Experts of a small language model: 19M parameters, a sigmoid router.
Below are experts of layer 2 (counted from 0) of a mixture-of-experts language model. Rows are named router (the router's row for the expert), gate (a neuron's input weights, with its number), up (a neuron's input weights, with its number), down (a neuron's output weights, with its number) and show model dimensions 0-191. Each number is 128 + 24 x the weight over its row's rms, rounded and kept within 0 to 255. Numbers have three digits each.
After each expert's rows: "mostly gets" lists some tokens that are sent to it at least half of the time; "comes before" lists some tokens at least twice as common just after its tokens as in all text. This comes from a sample of Wikipedia text that the model never trained on. Tokens count by the router's weight.

# expert 41
router:106112135186141087156128130174125122141151098152099116135167101094143112140145130103151116102122095110135112143151163114141136170181132144149103097156101100141131155089131119145152186136149065128123135123105140141136113128171058150120150095131179126103129091127123124137121124137053124140155154102148124146165166142098119118095120144121110149141155127096166142120091097107118153115114089139084151140122137132127151121124070117115130118151158093153169123133144143142109131136167143118102117127142112115129114114115128114106139118117161126072130151155162102153125129099164115115
gate0:068097158160138130167127128137136119104149125181130107153127103111120123099132133112156104161096107123144084091148127180152123128106181135095094121135106100098122115122156114100141138168141094152103125137098130121144110122143100157124122110168128115133150102141092138096129122098178134136114142137141157117128121098160141166146116146140104175080145138184137141162103162170116141126127121144138114120147143115181153120138110108104093116086152047158100130142142142119091104125148132152128151150082084131167104122102151128142151138147116117113138137109145158135102102134128098155
up0:172097110107144115127103122122131130086118123077154127145148145184099126168104132128123169143167127109143132133125143139123154099163085116113082158176148142146150090103109127090162155113113153162174109102164119175104174117112132114130166108124113116128125153121160119139144132108134088136176119108154145170115132128106107141114148136139104142131128131124109146112141124108129088150121141088073148140109094135151131147125131139123122153126093189112123113146148101156150094135159101117157131127139148146088143110107153139120088158157156131136111130179111100179118184125122144164
down0:126141110119185105151126107138152094146131070175165128116188150115127153100158107133103100104105138140122089141156121120144134207086060148136147118136100145125127136134141056112156149141130149134136126098156125151132127121123131131137147113100093179109147108133135096133141120137084133148126108132134094144105145123150109107128173106109093167077115142172102135141125153135129126129169111173162109104173093148138173094145166141141142122113124123130148101155106102118155143138150113106139112131134086104141123089107156115101127109135100138115104154109117119112135104126138132144
mostly gets: " |", "---|---|---|---|", "|---|---|", " Total", " over", "•"
comes before: " ", "\n", " 0", " 1", " 2", " 3"

# expert 53
router:120145151162139065178126122131138131138150102113120098128135098147078144149154146136154146158181064074123103120120192110106109172123154150128087110149122136071131136130109120106150105152109079118151134126108184159130110144124121120093113120139125094108132078106155100142130102165109136126111103138152121113110148133149124130121107103126127169131133139155133105138118086103120132142117113148131164120162140158183114142128112133130151138124124136119132170136101173139127112121115117147126143140150142087190119126095151129111130101160124141090109148199104140156138144124101125124
gate1:096117139117144138108141114134146133110118100175119135134149198121103132143101089103085125129112099137100176150111076107130170107132101178128104134175140140117104138179148113086129146121140179142149123115098150102147116122149101115133117077122173105117090148079123160122109127101113133106119104122145156122137137125128117146130115110137167107128110116135130098130130150145153133116124100112116147131133159178129076142110134119136105147107138115150168128105153174111115094162144098161162131125086144135145124190083137122109136102105143121096133105131138168138129149173073094119
up1:143123110105111113101145119140124118121088113169102099165123121109130119134076060130123170150108138140111086103143146092122138158129107134094191145108119138133113153145122121128116174125153156128099114128134130135136125142123147103111111118117105142150107140109146110119143113093114162128110134144138147084088156106115139138217119133108123099097142127102098140182153121131110151085154124073138100122148114112173086139124109138158156115163157109082104148159125108164131140167150114124152115113115102111084117075169146137119106106111124115141103133074117142125154090119115108137
down1:116130106096120165125134155103093138111123135136131177125101107164068127141105108147104148134107104179126150123123137132088165103166107148135100129154096128141160112105135123162161122133146121111116128147078165107108128148123115074130183119134137146143131150100145142122126118106147155126193105091093148083119125099128163114133122151103127156107135126131114119130125159090148119159143138160133114085119142148097093150123169100143117135106147143090136152129130176165101145165178126168131136160073140144122139149096082136107128126120101088108174141114132104112158146109114113097
mostly gets: " 2015", "000", " 2017", " 2013", " 2018", " 2022"
comes before: " |", ",", ")", ".", "),", "–"

# expert 54
router:106128155188127076180142127150162149143145081135118125131153092144120139129173143120133133167177089088137119129109183126110138145144160165127081126137162144145119134103118112137152157109107107163142132125134152160105110127141084109098139120143138108134138108135177085158105096161100156122091106146159136115117152125155132133069125152116130103140141167097117134118147094099082150129114163173154135148101155166166116115135117140149165103092112131110126167119120169146118120109132139133125171115149121093149115100120134165119143101153117100107119134160152167114135112104109147115
gate1:067097137157075143143151076087150118082194101138130136127180082121107115074168140104134194135138113110129104135081098165123085126140161120138142110149129112148087143117118148118098155151091129109112111131110124115143138112138163122118127102135151063148134130126126154123156106122101105136143087155100139095146165146148103146091119110152119163127112141136138120138163124147128137125148157106108166136115166137087114140134133153157130118116089095159138108144118168082143132097150138139119135131160125149142131152132138137151137115124142140119114142167137103165126087139119146160
up1:125128122114143148095116204135137137124108108165114114107122067087142112144085081157165125121155063103145093099143105108100113122146163177119127087130127165105146116170125135161133161109137105115149148142161110130110118120111164126062150137120162167119129163098151102090131144128153140109142146073114122139108122148136133144128136136148140111149120085141103162131158156129113138136134094132138122149099109140142104097105153150152086136102114133146107067172136085118122136147154116108125135135108121101110175100126171147111160138142139113105112095107125127112105133110108128140
down1:094140136118130068130126168131141156101156129142161146146141095155113131076108113095114136121180110115146142162137113135146117118147085115137142090151097123147146120130137110114125111092133118113097108136150170143142171104152154135125114110121064157127157131131159110144167150126142185131144100084109156146119092099141126107098165142131142172140122141081135141115128093189157140113121103122138142150112119117142117142159181118116077108095178113138111120082121119110130155133078132134128160135131128074133125100110100111171133140141154101121117113156162168093117116109107144140
mostly gets: " 19", " 1", " 2", " 0", " 3", " 18"
comes before: " |", ".", ",", ")", ";", "%"

# expert 11
router:089148120168110090141148139111122123150169097120134146110155121131126145162161127118133150130149098088122085129095170105131124110115131142114075126114104132153131139153114124115135173138117093092154112130134119121150100121115112104129140139151125102108109094110120103155114116109086173092171118099133120125151151174126153124127121138143112109109121135147127178128120092105142170137129112164108139132121166191134140110138058139105120135129116119096152173057135112142143138120142148185112142119162175116168152160122113130105094141144103152142099165139137117086174087128149109102
gate2:121108110121143101110070136134145130114142168148147121110114106059146110133118120103151169110158164116147095123123117153151114086160145136161136124093145125115147149133114144118173110167130118132119132108164105155049137096139104101139102100121138181166128133090152133140106136139104072132132100116142098129120075124142104043140157180119146113109172101139081126147107104141155156171123111136123144132148144140132132109126141125109120136103164146152139120102105124101131106126100152113107106149091137087144108124123127125131120127141124147122092117158141124136116081138127088091
up2:140158124103120166136156119153129167130106091103121166094137146139102111138128122106190113133108108124133133096135180108169106129117094113082157140136107133147102113117158126197136122104172146144156100103123127146155112111136154081165099163106113083123138098103099115130136161111129117124124134137115151137134154148088119113146126136137093144176120139126178149091166122148161109095140187123106137138126102141111111126180169127116133123141156102110166129144135142130131133072155137106158110118070153145143115117118126178102078113155147075126121125119131141125118114117123142109
down2:108129144129114127135141133158114138147104134134083094134107124136119140148158155103110114122126172111200121103098176111111088109137131109107075117118107116104123108121126151091128143154112129133105127150131138105161136148157106112132106093154123146126133150120120101173125109106131139089145143154149106166110164156163136109147145115119107137143152122153150181093154131089108077128114113120134102120113134139153153092169130129178141096062147099131152118128094055181102172140121104172125111137130076153153141141122113153186123137155118100107162130122121142127138115117119144144
mostly gets: "ated", " also", " been", " found", "ted", "ved"
comes before: " to", " in", " by", " the", "ed", " a"

# expert 7
router:118144147157114078159138125116120108139161094166123108103137104116119165145142135102179143111153073122144094119129191116102160140171166099146125159107108114059124135114114158091149155144120076096146110115107142153141100111121107134132153140119170117130136099086128130141117091128107131110115100127133133133146137119087108115115089112096179128157136146125140132129112108127110130168093075169153124120126117156149114110120105102108122128088142151128131149088118125175123156085159143122101152143166156116154129123133117136095147122116130136085142123155157138108194123088133112111
gate0:140131098163141079112126136145137092115125136114158072122110153140122156154152104120173116098128129131091109124137121093149132150148116159128125128128153142131106167165119133087146102140112117153130143127120121079108095132148128106147127106127145122155136137107113155120128140150095117093178150126106095144142099100132104157133102112186131140139151079111120166138107106114152145148172102087151140158141130146154115125106148127095086126134159077123151121146149110152127173134098185091084169161141164127082113099098122160143095117139098141179156124152136149113171164149110129134
up0:119106119144180170097150117133124141110136110072109079138103148155136122134109121138138151147117129129131179141138118104151144120092085165098174110139144112133140112103130137082165087144164186161091115128133131139152142132111169109109158178181142138119129133138105103131175088152095125129187131181093141132141144092129097105141112126122165126142152151110132134132140123111141126165100113173080109133146154133081087142117116142117125149136140055135125136174103111131110122141137151116131166140140103129128145145136122135136113121132155122110136124081118112120183108114125128150
down0:096107171156100124122111129136123119138118117164113142094114111143140129132125107106128104150115128132118155123142122122123157140152139114143165192173119073116144148125101154165091082142106074134131116118106121124106127148093127126108113176101126171116175124115104124147124162151125115097118134107126172122107168092093138103147142154124107088091125147098104126048153131140131137099165149143150134114094110090137117126139099167148077144130163149095130140185157138163121105126168137140152166129111105108156120129183081147133135120133136134122155147135125116113131090144136099151
mostly gets: " two", " this", " their", " more", " new", " three"
comes before: " ", "ly", " of", " re", " to", " f"

# expert 28
router:135110125160136073155142121090116134138166087128154153121178110143080118128176143117137131127127082106125106121172159131123099130133141149110102147146104126113160151130095148099148144116119114124141139115107133139134098141122119096154213137159167122125139082144125108145091098112110145170127129112156123137117152137128133099095078140114136120146147092133148090119126067157146173163106131161122150154132142116176125109106138102111148123149146139140124157087157144150147132124123123119048125169125124105150149159119128114131122130149105149108112156147092168104143096099105125090
gate0:075130134104128114134150123101122172137106151121160132157172139145130103119109138160114114105114161154135112122146130096116178144110128119123122110154140129087131117149110122127079103121138112136137111176113133159078113165085089082124092160148125149156131105100122142099119097132150139092156157095159109117116147131098136149110142124122115084121122103128128110124086119118060125099137147088140139170131119133156154083108123148097145118123131132138165086103152111116170122097137099144097124160149170135118136138121142116160150122130127158101111190097162080148112149182119096150
up0:168136099098121099075113166125148108126138169126113117133126119143137125141101160150137128134164135164129132106130125140140144120075107121136121094120165137133134097145116106184104114154149137126109146142138138126169105141110107083103107206125099138127104155081113159146144108144085119156089135089115103141151122134122134159165144102101155129110129128099114133144140137106120117109134119086180138142131093093073169158105077125132142175132106115136099104131154155094101075167130106135128143125131180105133118118126083109156160134135109124130109111169105093144144120127096150148
down0:167128087142112132144129143168131136112155099112130142124105127139079098116102109132130151103144133137099089135160142135131157127125104112103164115151138161117157123094117168148132147137133105138112127106124150104162116106094138099118154121163104144169117127155150140114133158135126176180123106120121084153117132132121126110135130129146127155146113152158160083159138120153120153147141151144124089095138116137121145155088093124129114126105120122166121186125172106207148143108135120153094182077081147153097091123122131144094099131105092066152150105097106118117111133119089137092
mostly gets: " work", " state", " team", "ction", " season", " film"
comes before: " of", "s", ",", ".", " in", " and"

# expert 18
router:088135119163146120140098123147101134119140140151125133149140094105126103136143198080125123112128069073117091135107132106143136143160128164162106099117065115124152135116130120150151149157169087151141140111119131160154110125134085118117152088097097132107117068130119100123113138138083127117159165083179123139149156159122121103075117202128121136121127134132170148115104105157115189113089120152128124140125156148141130142114095089121186140136142123143161135137131134153130099109136146152113124141160137106150129102120126170119137131116129153110134137149131139156100117104137115119
gate24:168138135133171161097105116152123098105144143105175130087078111082140132137162164140142127118146154101156080128124126163086131138095102122153121116079152153132127135136081147123108149095177122118125148136125114167087117142152138093157077137145100105084125088151121101210135085117124127166114126147125156130111145155112116138097140068137113162123119141102153117115149118138121127138142110116149113158141114107109132161096140130150181133144115093147117132153140156119130127128110120107158131132168103140175137139117139195142140113142131118111122129128106157109118104149107112153
up24:161147115104128117092097111119119140133114171096173115098099110098114132146131143157166123095168118107137118120113125137107122132121078162107129125145148109156144130161105195179119114130144126108062131139138137112160113142127130127166103161147095152144119118114145143139130130124122132155155191137129112134129154168096120074107145088139177137109147138111121129145152093133107104120136099104141147137137107113169143117089133107137164110112095161130119154138120108121213118088150141097117126138151159131152151151109167168140149129127109110088119135136062150112148113119117126097
down24:128138189088145123117127118104105149148099184093167095154145123132128134082101102124136137102162112165149180137091149145150092164106162127119112103093114120134118150168129117123058114135108133126114140172085121094095112153135163116090110122121148128099105128123145139141096122128143113157146158114081102124122139122141129119075111116129132155147148153163143160122131105157127130154107126105112143099157151130140096110100189146154139153135114136138156133150129100138121069139142148132140134153101137086121146127120119159128079128193114109135147123156129088099137160144109110117
mostly gets: " |", ";", "|", ":", " =", "="
comes before: "\n", " ", " 0", " 1", " 2", " 3"

# expert 40
router:094140122202120102169139129095107117137167073134124122108172114130094123153168131098149128127170100083127070136112182113117137117129128136148080107119107125110125137150103133115143170135117078113156117118141131115156088120111105133149159146119117118129112093119131105140112117100082149126126124119097117112162137182119136155116123133109109132106116145156122140131144093112150163170144113154123146127145162178114125125131098146127135124120140115128135169079156124135150127114170118169106114128173148125183157145112103134110103132132088124146131153093139141115199079133151127144
gate1:082097122118087160129125163156138096156131135149079143140171125146098112142117135145150114160136117121131133097094132101115137124156138118126154082141156144093171126144128148120126074165111123119156137165129117069158112139111153138126115181123139121154096164136124157118170119156160126100112122130096110092099131113127137075125153126127121164121133160095116129161145121105121059150161136095138073134136150137093112136100113117109099160112147122114119130137057104125149121141157141130150113115156130119144111122167114111095138136126154161147114075092129148110114178141142171137
up1:127105121099112128152122160115106129162088147120147118115132106122094106106123113115139131115150146134131116120143116103139120123131132133121149088154152141119154129173142144125130139172135127123151115094140106113183145138086138099101142056140156154141132165134122174084103128085141113134124158133084143089202115176144134106100157121137162157128138105175120129143110092153130156095172143120134121092159128163115127168087133128130122154112142059125164123147106147158108096153106131115166109142109110084139121114142191109134138131151136099185122128129159126139122131164114138102
down1:107118130099115140126102109138127129140155128131095126150155138095134137086128121111157124140185143112081139186154106145131133106103133101137121131131136176174150113082124138148077158146118118130135088118110097113153119127119136145128119171117183148164132136110163128111142148144097090150117117128127160113157081165108095109123127088105133153105150117147151162084113129118110105112133140126155145083131097142129118116140129187096106136161136144097117161132115144179145139158118138147128086144122133112100099167152084151118121091124133122144113083119113148157092194072146141120
mostly gets: "ated", "ved", " used", " made", " known", "ted"
comes before: " the", " to", " in", " by", " a", " on"

# expert 25
router:115145108159147061169110144088103128126168068123150143113170122124127155154183129119172125123153087135134070143127155122142114121108142153096121152136130165145143132115115165103130133147130085102128138124121117140145120149072117122099169126143143167126107091132110101151089109136100150157148089102117120146136095157121158118136107149109134125128150123110160158129140105146146142161102104143118137133100139168141148131135092128120126111158131121125154192118150141160167113125162118131072096110130186087125164132136123112118109132099107163132133157140129118109168110123182151110
gate1:118180072149152113177097138141101117131079120132100117130175125132111150154151127125142119107145138145157130110147144086103153110152128101131150171165141136134160171088165114130126131159102131152130139125112068158125132135128140129111144099140132147172169124137181135131142150086121152145126145122145106148119091124123131146090051135143113142106119121116126094137115108155138102162143111161117107119144133128077153115144162089094095130096127057102107146098127100159163117169096122124093143160139117135108114135131118132144122163130126143126141110113167149111146171103122096123
up1:126120135087132121158120116105105120101104121145096144118093155103134079133109122139122133108113138111163098136121169169117108121121171126120156115119106161138059147100110147146128130158124143145146130139140143170138108135122138121162129151091148152126111131113123156140161141149141150173033121077093123125068186099120089115122130150140117092130173149138136088111176142073136147134147136131141133137099131118152140179130168118119099132117113144119144116161178105164107130107110108156124125127107114095154157120148140081130140097155134139150108159154134097116111134135135122103
down1:151132101086169143142111125144104145117112130155132139123145098123141105153135117113140122096110131119147138120155120125125148126125107132111108158118133135067132117087120147153097113119148139127120137100141140051118117169171124157124115108126119166107143113158132139085110105109120169113107101127081184141080186136117104111107183083116146136178154126108155150137152166059101102159139109125124133109153081143152132149096124152114119137144080180135134141086074139132133150132146121138073152149162109122132135118115129144127175139138116118161153128160130112145119134136113153122
mostly gets: " for", " would", " found", " against", " used", " made"
comes before: "ed", " the", "ing", " to", " a", " be"

# expert 27
router:096117132152140069169165110096125125124131068165130131156149111145092120150178186112114159161109083111150095126165177116109097167154120138126096145127071131113127137136104130128122157102122118154139153122128137108141105154139112111143180127132193115125129079123140118149114094120108143153125122111163117129108160119123117117106098105100137122148151116137163105144090107121136178161144133140099109131144140128161110090110118088100142107112135152157118165097135142138134143143130162137088116178123119097151144161113130163138117116165094137119136157164135170118150092110118134114
gate0:127096119119185133143128112135134142164108089133103103101094110106139127124157142126111109157143126102141089153113173109106110120105161151159100127083147134133183111104118118117175076102124126117116166145135131120124113162128178154124113167094139097127111134076116113102086136137136120133140140145191099136148144135145112109129128140118144151120106124117136111169120096149125162129101127112123124170113117143163103151167111138124177143127117170144162134127079185116099176112125157171140169105133142114131092098110170159146116144145145122140132113182138125111141167154114147103
up0:148127119107115141117125165127118139121139133124145159154141099116122141121071105122170159158094104118110132117114104133109135147132104129164127180108114136092125151128104150132163163139101177130080088147152095156100128114091129158127112132166136090130120154127177119152120128131119128135135147159170117132123128118108134143084142138099115095131067147116085125096124084177106116122142131117123103126140120133116179142145124176123167100132132122150148140141110100171171116162121109093122109128184097108154139125098168068113088100113116150125166122124154168165150122117103118166
down0:130138103107103132070126157141133088109139106136112149136149129135079136136149142106136123147134152157159148084158132124143152103124126107148157166164136161143121158060098113111114110119164125096115124103126162122089130136144156128125132134095176116151153113153191139146088095113154104129117122115135120158124146092114146108117130132130167109129158140107160159126095125144127130118116141154101097100141158105135116159103138136146110117138125150135119147111099130137202120131141142167125118052187110099133156087160099144126083152098147115089137155146105126101111096130100098146
mostly gets: "ations", " years", " season", " team", " time", " year"
comes before: " of", ",", ".", "s", " and", " in"

# expert 49
router:104138129176107085201095157111106105137160110101164136106162112153129081158198169143147130162154101122174068124129135133105119151133127152137112131171146113105126154110126147089135147117128057151143118145113166122136110126131092154109179145115154126133141091102146126149126115126109143150146134126127099142159153133127150147129113141104111130115162141144158150091124118125097144142098108117112135119139143133136144080161119097155186117117128121111128105149123139146134114117148089126118096098157125106160129124146120148122125107105109088092169140138129127131175068121142159125
gate1:120112140128116113135178139131111119107123132128138132134168080130150127174100136129126142110098136115171119114103115163151133146123164138122132135138161131092186145152122114105160149126141093131099138128118136161109113149151093117148123171115110131137133149168114087168077104124131110115156096118164157115155144174159111084130140125108114136155173110148130144095170110157167130143124138156105105092103175122130175116124141143128106180127125088090093136137101129115109111074129114103130152099119098126092136118087140110151141164139105104144156154087115077133121084145165100151
up1:131149115094135121160123103103116094114117144144109116137136135137106072109129144115096087134143134099146079084133136150097126114127104106154126099131172126123138124101143137105123156110078176120186155126121105153193101164119145157094135141138140070119106152121124140151127144125105105138099135180116142099144108126148109109127132112080125171144130154131127128108138188130106111167104125151135156137119122135148107093117151120129141114149145112108135124128201158175137164172115077139149141159128147114169126129112144135108097107118147133172114130158152130080118149077132129129
down1:094118111138095107176140120116151139120080126131157131179124141146120150095115158135136129109139139105121085152124171155135144101130117136126139151151116124136169138131123165161104113126141112109134097104148139110126082138146105092153126124113137133130215121103099119140173116132142110131082129139119104135165131119127134115141128146174101139119129090086135099114147105162155106106131085156108142177146141108192123102174124137123068148128136101142098153116115090084130113125113131125139170133096134137167095125162116108085134148097123149105114165137144147180124082113144108108
mostly gets: " by", " with", " for", " in", " at", " on"
comes before: " the", " a", " his", " 19", " an", " their"

# expert 74
router:131134153150095074127132120104107094142171096154153119135140078099102144163148139104176139142173082125141119100146164126114163133171130113151103141110098127110135143143096134087142142149130085165144118115092146147148090123149126133133176136077167130134136093108127106136116123151086136114145091105127129133162135143120076121116115111123158112139147150129162155135131095128126102160083078167125136145135136160192118127143134071108168137085128152133134142131097134161145137125141123160106166128164145130169107099131115118106149110096124107111150141152145137137170112111106106133
gate0:095136151150162110183121145180135157112131167137142117134116122110137171153103113123132142160142117134133130091115129128127109130127092121109125134148165178122116150151132088119106144116163139129126127125133139107132114122158111097114121113097139119107161060112125149133137126111104130185164066134172162137116133135119134150099118117142147155102128110132160195112076095166133162141137072151156157136134172139162142099135181158111093166141149125162139103131136111137152152124143120129118105136094157134125101117117093103118161170107076133149098112097118138120103142123151131088
up0:124093138106148174113154109106133139173142099122123134139127137113122106093131141136089095162084156118139121168121155165139110138110099125113129118093110111134116108132140126159140114155086103122112130109103203141131133158120123099162154167113133125146141143136134118174097118105117095149118150120118126150126107075064107132138108138137115084085114162138142086180153142123151113123101125099108101118165094174134136127092121123164140129157135097125150128122114103143130079163180110114116115096156117118144158126146098178090129106096128087139128088104117123158123098142124170147
down0:139121134148115151169133141150133099097158108113084128105093103109167151118124138094138107107139185145168140139161130162131145126182130128123142145132144077151140145148132133121155137116084141101124151096122131106120147099095070124159141150119155117074111084152114106163096106095152129105115165110128140168129145119126142134113161163112081138166099136132110089111121111083148124149108181150151111147095158134139116169122137145100103113086130082118111168112125123130149122112115097161127107130154135146161134141163102126198102152108102157116113139103109131097123140116110141139
mostly gets: " the", " an", " his", " The", "The", " a"
comes before: " ", " first", " f", "ly", " re", " p"

# expert 55
router:119149122175097085123134123119106113122166117125149126129138105093096145142136152101135138154129122110112096151128133144141162153179142133134113140142078150118135143125101107096162169117111076146097155122130131181168076133158092122115166101121151139109141095083162087132109113146083129161168114161134077138139118140123134091135077197128114133150152151105134107107108106151123131139122082120091163101125142148115118105158125103107175123106122146138164126116105128147138097116143139167080118123132112100148101084122122132126140120130133100119115164173160134106095123126116152102
gate0:150153116133096171128045140121126121139174134113139143112139126102091141169141128126123146100124125137128115148122114125110126132157204099144162105101119082100131119120129092152136143129129127099058160149107153110137090147116144102109155128073125089105125146112175163130102078171129093140115158143147147144110088097096138147122119113134124123119143095113129139069144123140189150127163143113131108130094157136124125103168133125107132111116090086110113121102107169127123129109144101143135118148168151122112116148165158150123135132090137132105113130137146136118144112108081156146
up0:139109078122168079153162119109152134139118104112138159156140119150125080111119111138077097144146105179155157107158091100162123169146124128128115125161109148153132181175113164129112153128155126163187107102176136145126109115129158170127126154122109154152107113152113148125143143129133111079168160117088124135148175140075101156150133141150181130128084097136098127136127147140120098115112141097134130124076140137128137125129123101103151122114159146164107151157113091119082099132106123131142124116101144168125123089102112111097132123142135147120165099130113103098121119128122121120
down0:153092138074133171115114108138112091120121061174116135125096161150108078114175140138147153110141101176098131121164127128122132168088096179169144124150104152128120107126160156137138147138140112132062130156140155144095096154136134112130113128153136098155160182107150109107089154105136111148133132100107121124105156126134078134113117157127108114082114115122137160103155186126132098148082132104143100164067121121141131138117128151118182113121104137107093125120110122149112145140139130133149129121170138111127149123106109117136146125124133127108161117156098145160144135122126106154
mostly gets: " a", " an", " S", " two", " A", " another"
comes before: "|", "-", "\n", "c", " 0", "cc"

# expert 17
router:114158109144136102169128124117166121129166099126114115141174109135113132146169163130151153175175115112111093130116144125120113159141156167125068127111163162111120146131168118162094117152131104162136141117100145122117109156114126110109142125131130120123121085114175127150104103128096114118058077140142101110151141127149113126059085107159129118156141132142131133090106079132076126136129094145155121133158148154146167148126073105116173140114105126122151149112097161177143131132131157136108128124133140113135186122106133110082145128140147129102123166144126118114110128101104097113
gate1:153164126112133116133111118157163137156105137138138145085132171164145119192127138114138144102174122107127141134070116112095101174134107113101106119117136176128118107108118144156165147139123116124160138074139107126143186168117168119128129124103104151127163132122109149173141115093132153124090114101149153106080159125111140131116091126140165142140159089144127105120114121145142144155118145115143109134142153104111127145136118134121122168120104108115135113121123129130113102064105124152062149159118189145159100147164138146150187121094123159114095143151169128103099131141135139113
up1:106145145142159156151146129087091126157082106167134153099167163101118156140088109158120133120141130142145120112133137113098156137137140156120139162139142100137122165179129123102112145123098102110145132121120141138133112119121134108109131156091122156134107104148146106142100150127116119122127152159121153133159103202121109140148103148138159163114124123167132152124115130166163104090126111129155136130123116114128092094128130154155156117097110117128115141103102182130161138148146161141174147131157168147156198143087109125092079107103167125131192137122104136132069137093088121125
down1:141158111147157122109114157126167125114159173147154119096155122133142155120109114119165113114109112130149157137100155141120141142143152183174151153111118174193146148122125119099141099110119108105125137155080114123135128121105127101159080090119126149109106147125093123135084123144134169098101097134092126100144137090121098158129136149120128112155087144162174150126112167142075173171112138156090109098136069126169097103099131136121140111112108084136152135133147149099146126129123107094125129119129151156142128139144123132093107122102100129146099125146138124148087107167087164132
mostly gets: "lin", " York", "shire", "68", "ville", " California"
comes before: ",", " |", ".", ")", "'", " ("

# expert 3
router:125111139194122086157120149116115137111168098132132117108169110131123081174190179124130115107135094110133095122098156114103140154163151109145120148086145134092147154136115146115112160122099085169118118126128135138148095141088123136124195134104122105140139091123152114152133139127101128121146123101139102155151149129128114130145091101127138131113158138160155143117127116113108140153099110125134126139142132146170131134123134065100150110090107128157130085139141149151155115090112095176088127078150125158163129104123143161112102123085103119119155155135114131158162091123158100161
gate0:074126182139110131123149084130147137145153097178098105132115135139089130113120113147154156139130139112109119136147151144113165163146136112131113139100086094128140115148105081132077106121157093139140102095108108165127107130113120151110128110130142112138092096111137131143123145112121099150112117141124071120155133133127120094088149140128174099145098128108168079169131131124119134216111122175098132139113150136149124135133124146132154106092141190125105151109170173108167138111112142134093140150123085162146110137112126118119093088128113140080145136080128104110126131111126105129
up0:134166148121175115142107110116158117133163113100121144148126111102126099123159095086123122114151122128125078115147122140147120094127084108168142132108131137122122148117119133116143101158120130121085141122077143087093101121109114135114121143134132123146152135114160124098144090172123138148151109114139113147107113105130092149147139150114123133156130140120112148137136176147128107094126123100069115112125125106132091079137141115136133136176118118123179148138112098105119127084184106159141102122067109123089140127072089107108103134157093129063115159092138166108120123086131170180
down0:116121139115113101141105126120148124119101144156183115112157115166111126172092133092105153097128125135158129134164133139163131133080147129116177137149125089143102150103113127133166103104141135146125123092166154115110151155128180093153086113142079154180144113136112157150133111154111120076125150162148097143056118136142128136165123162129083100127140117080132126096099110115118144093108107154126095143149132113128120136139130077137141106127143121113159096150099122155087163145117142142138117115140132091124192093135135106119097162123122163084154134151122158126115137131123162135
mostly gets: " the", " as", " The", " his", "The", " their"
comes before: " the", " ", " a", " first", " an", " re"

# expert 72
router:111114139170133090173110150120129112127160119101134113120154091130116098142200157116169131130138080107149070141103129137116096166126181162112130119167153119110112161141151158108144141140086089152124119123116152125116084139097107146123132139077126123123148088140127133168146116134101111149143146098159092143143175144117152136135106135119120118116133141123195114115144090147080152148100122138117127110109164143137148111182121104161159111100106127109136110103137137143144114139131088111100134132139119109179154130148117166127109128107111115079143141137136119123185088108161155141
gate0:081125128124121127138179103118180126148104130131129145119122139115086132111141144164163125098107139107108165122091157132108137063111171140125164136133131105157107111139130113149112097189110119141092118098159110178111151077096101125148129156121102133160078126134137087134121121165089113099103102111146126123103160122099090159139141110150128137124125149159165136143147130140146128166107119128175058113123139159119118129145118108141116114113116114133108115069136106152149080147157138127107169164130132084168135133106131135154099164114097150127120154096149118112134161113114135144
up0:145115105121097144132106110145092180126104146086138135147136132077078107140117163126125169147103106118135169122114121137074139083086147119170127092145107111161129141137122104153094132164134158094139079113147139108114170112116113154128127153128131126141111109139161107179105129122151085091133141116166162093115125176145122120129099114118096126111142170116150138143089132129120129090116128117144099133175121141128111128149174124134153143076124150095118161172159152136138108142121154117110098131108149086127153128117104133113161091104098131163134111165126152176115131151111134177
down0:102118158131132109124136128100139107138131146145091133161149128163116071100132118113109158085091130110138181098136112125127145160130125100123167099064126101112123114121147128091140146143123152133143144095153112179112109139136157175112141136101131111109147092177116144130158131112116118151141105115122154128155139111145114130127142120160081117123163160097147115072195123120135137124137166157129111092101164097125107096147128148091143132163119131122147125162139107099124082121209113141122134179135138098119162085134149117124156123128139112109129134142094141075110161112126163120
mostly gets: " and", " to", ",", " with", " from", " of"
comes before: " the", " a", " 19", " and", " his", " which"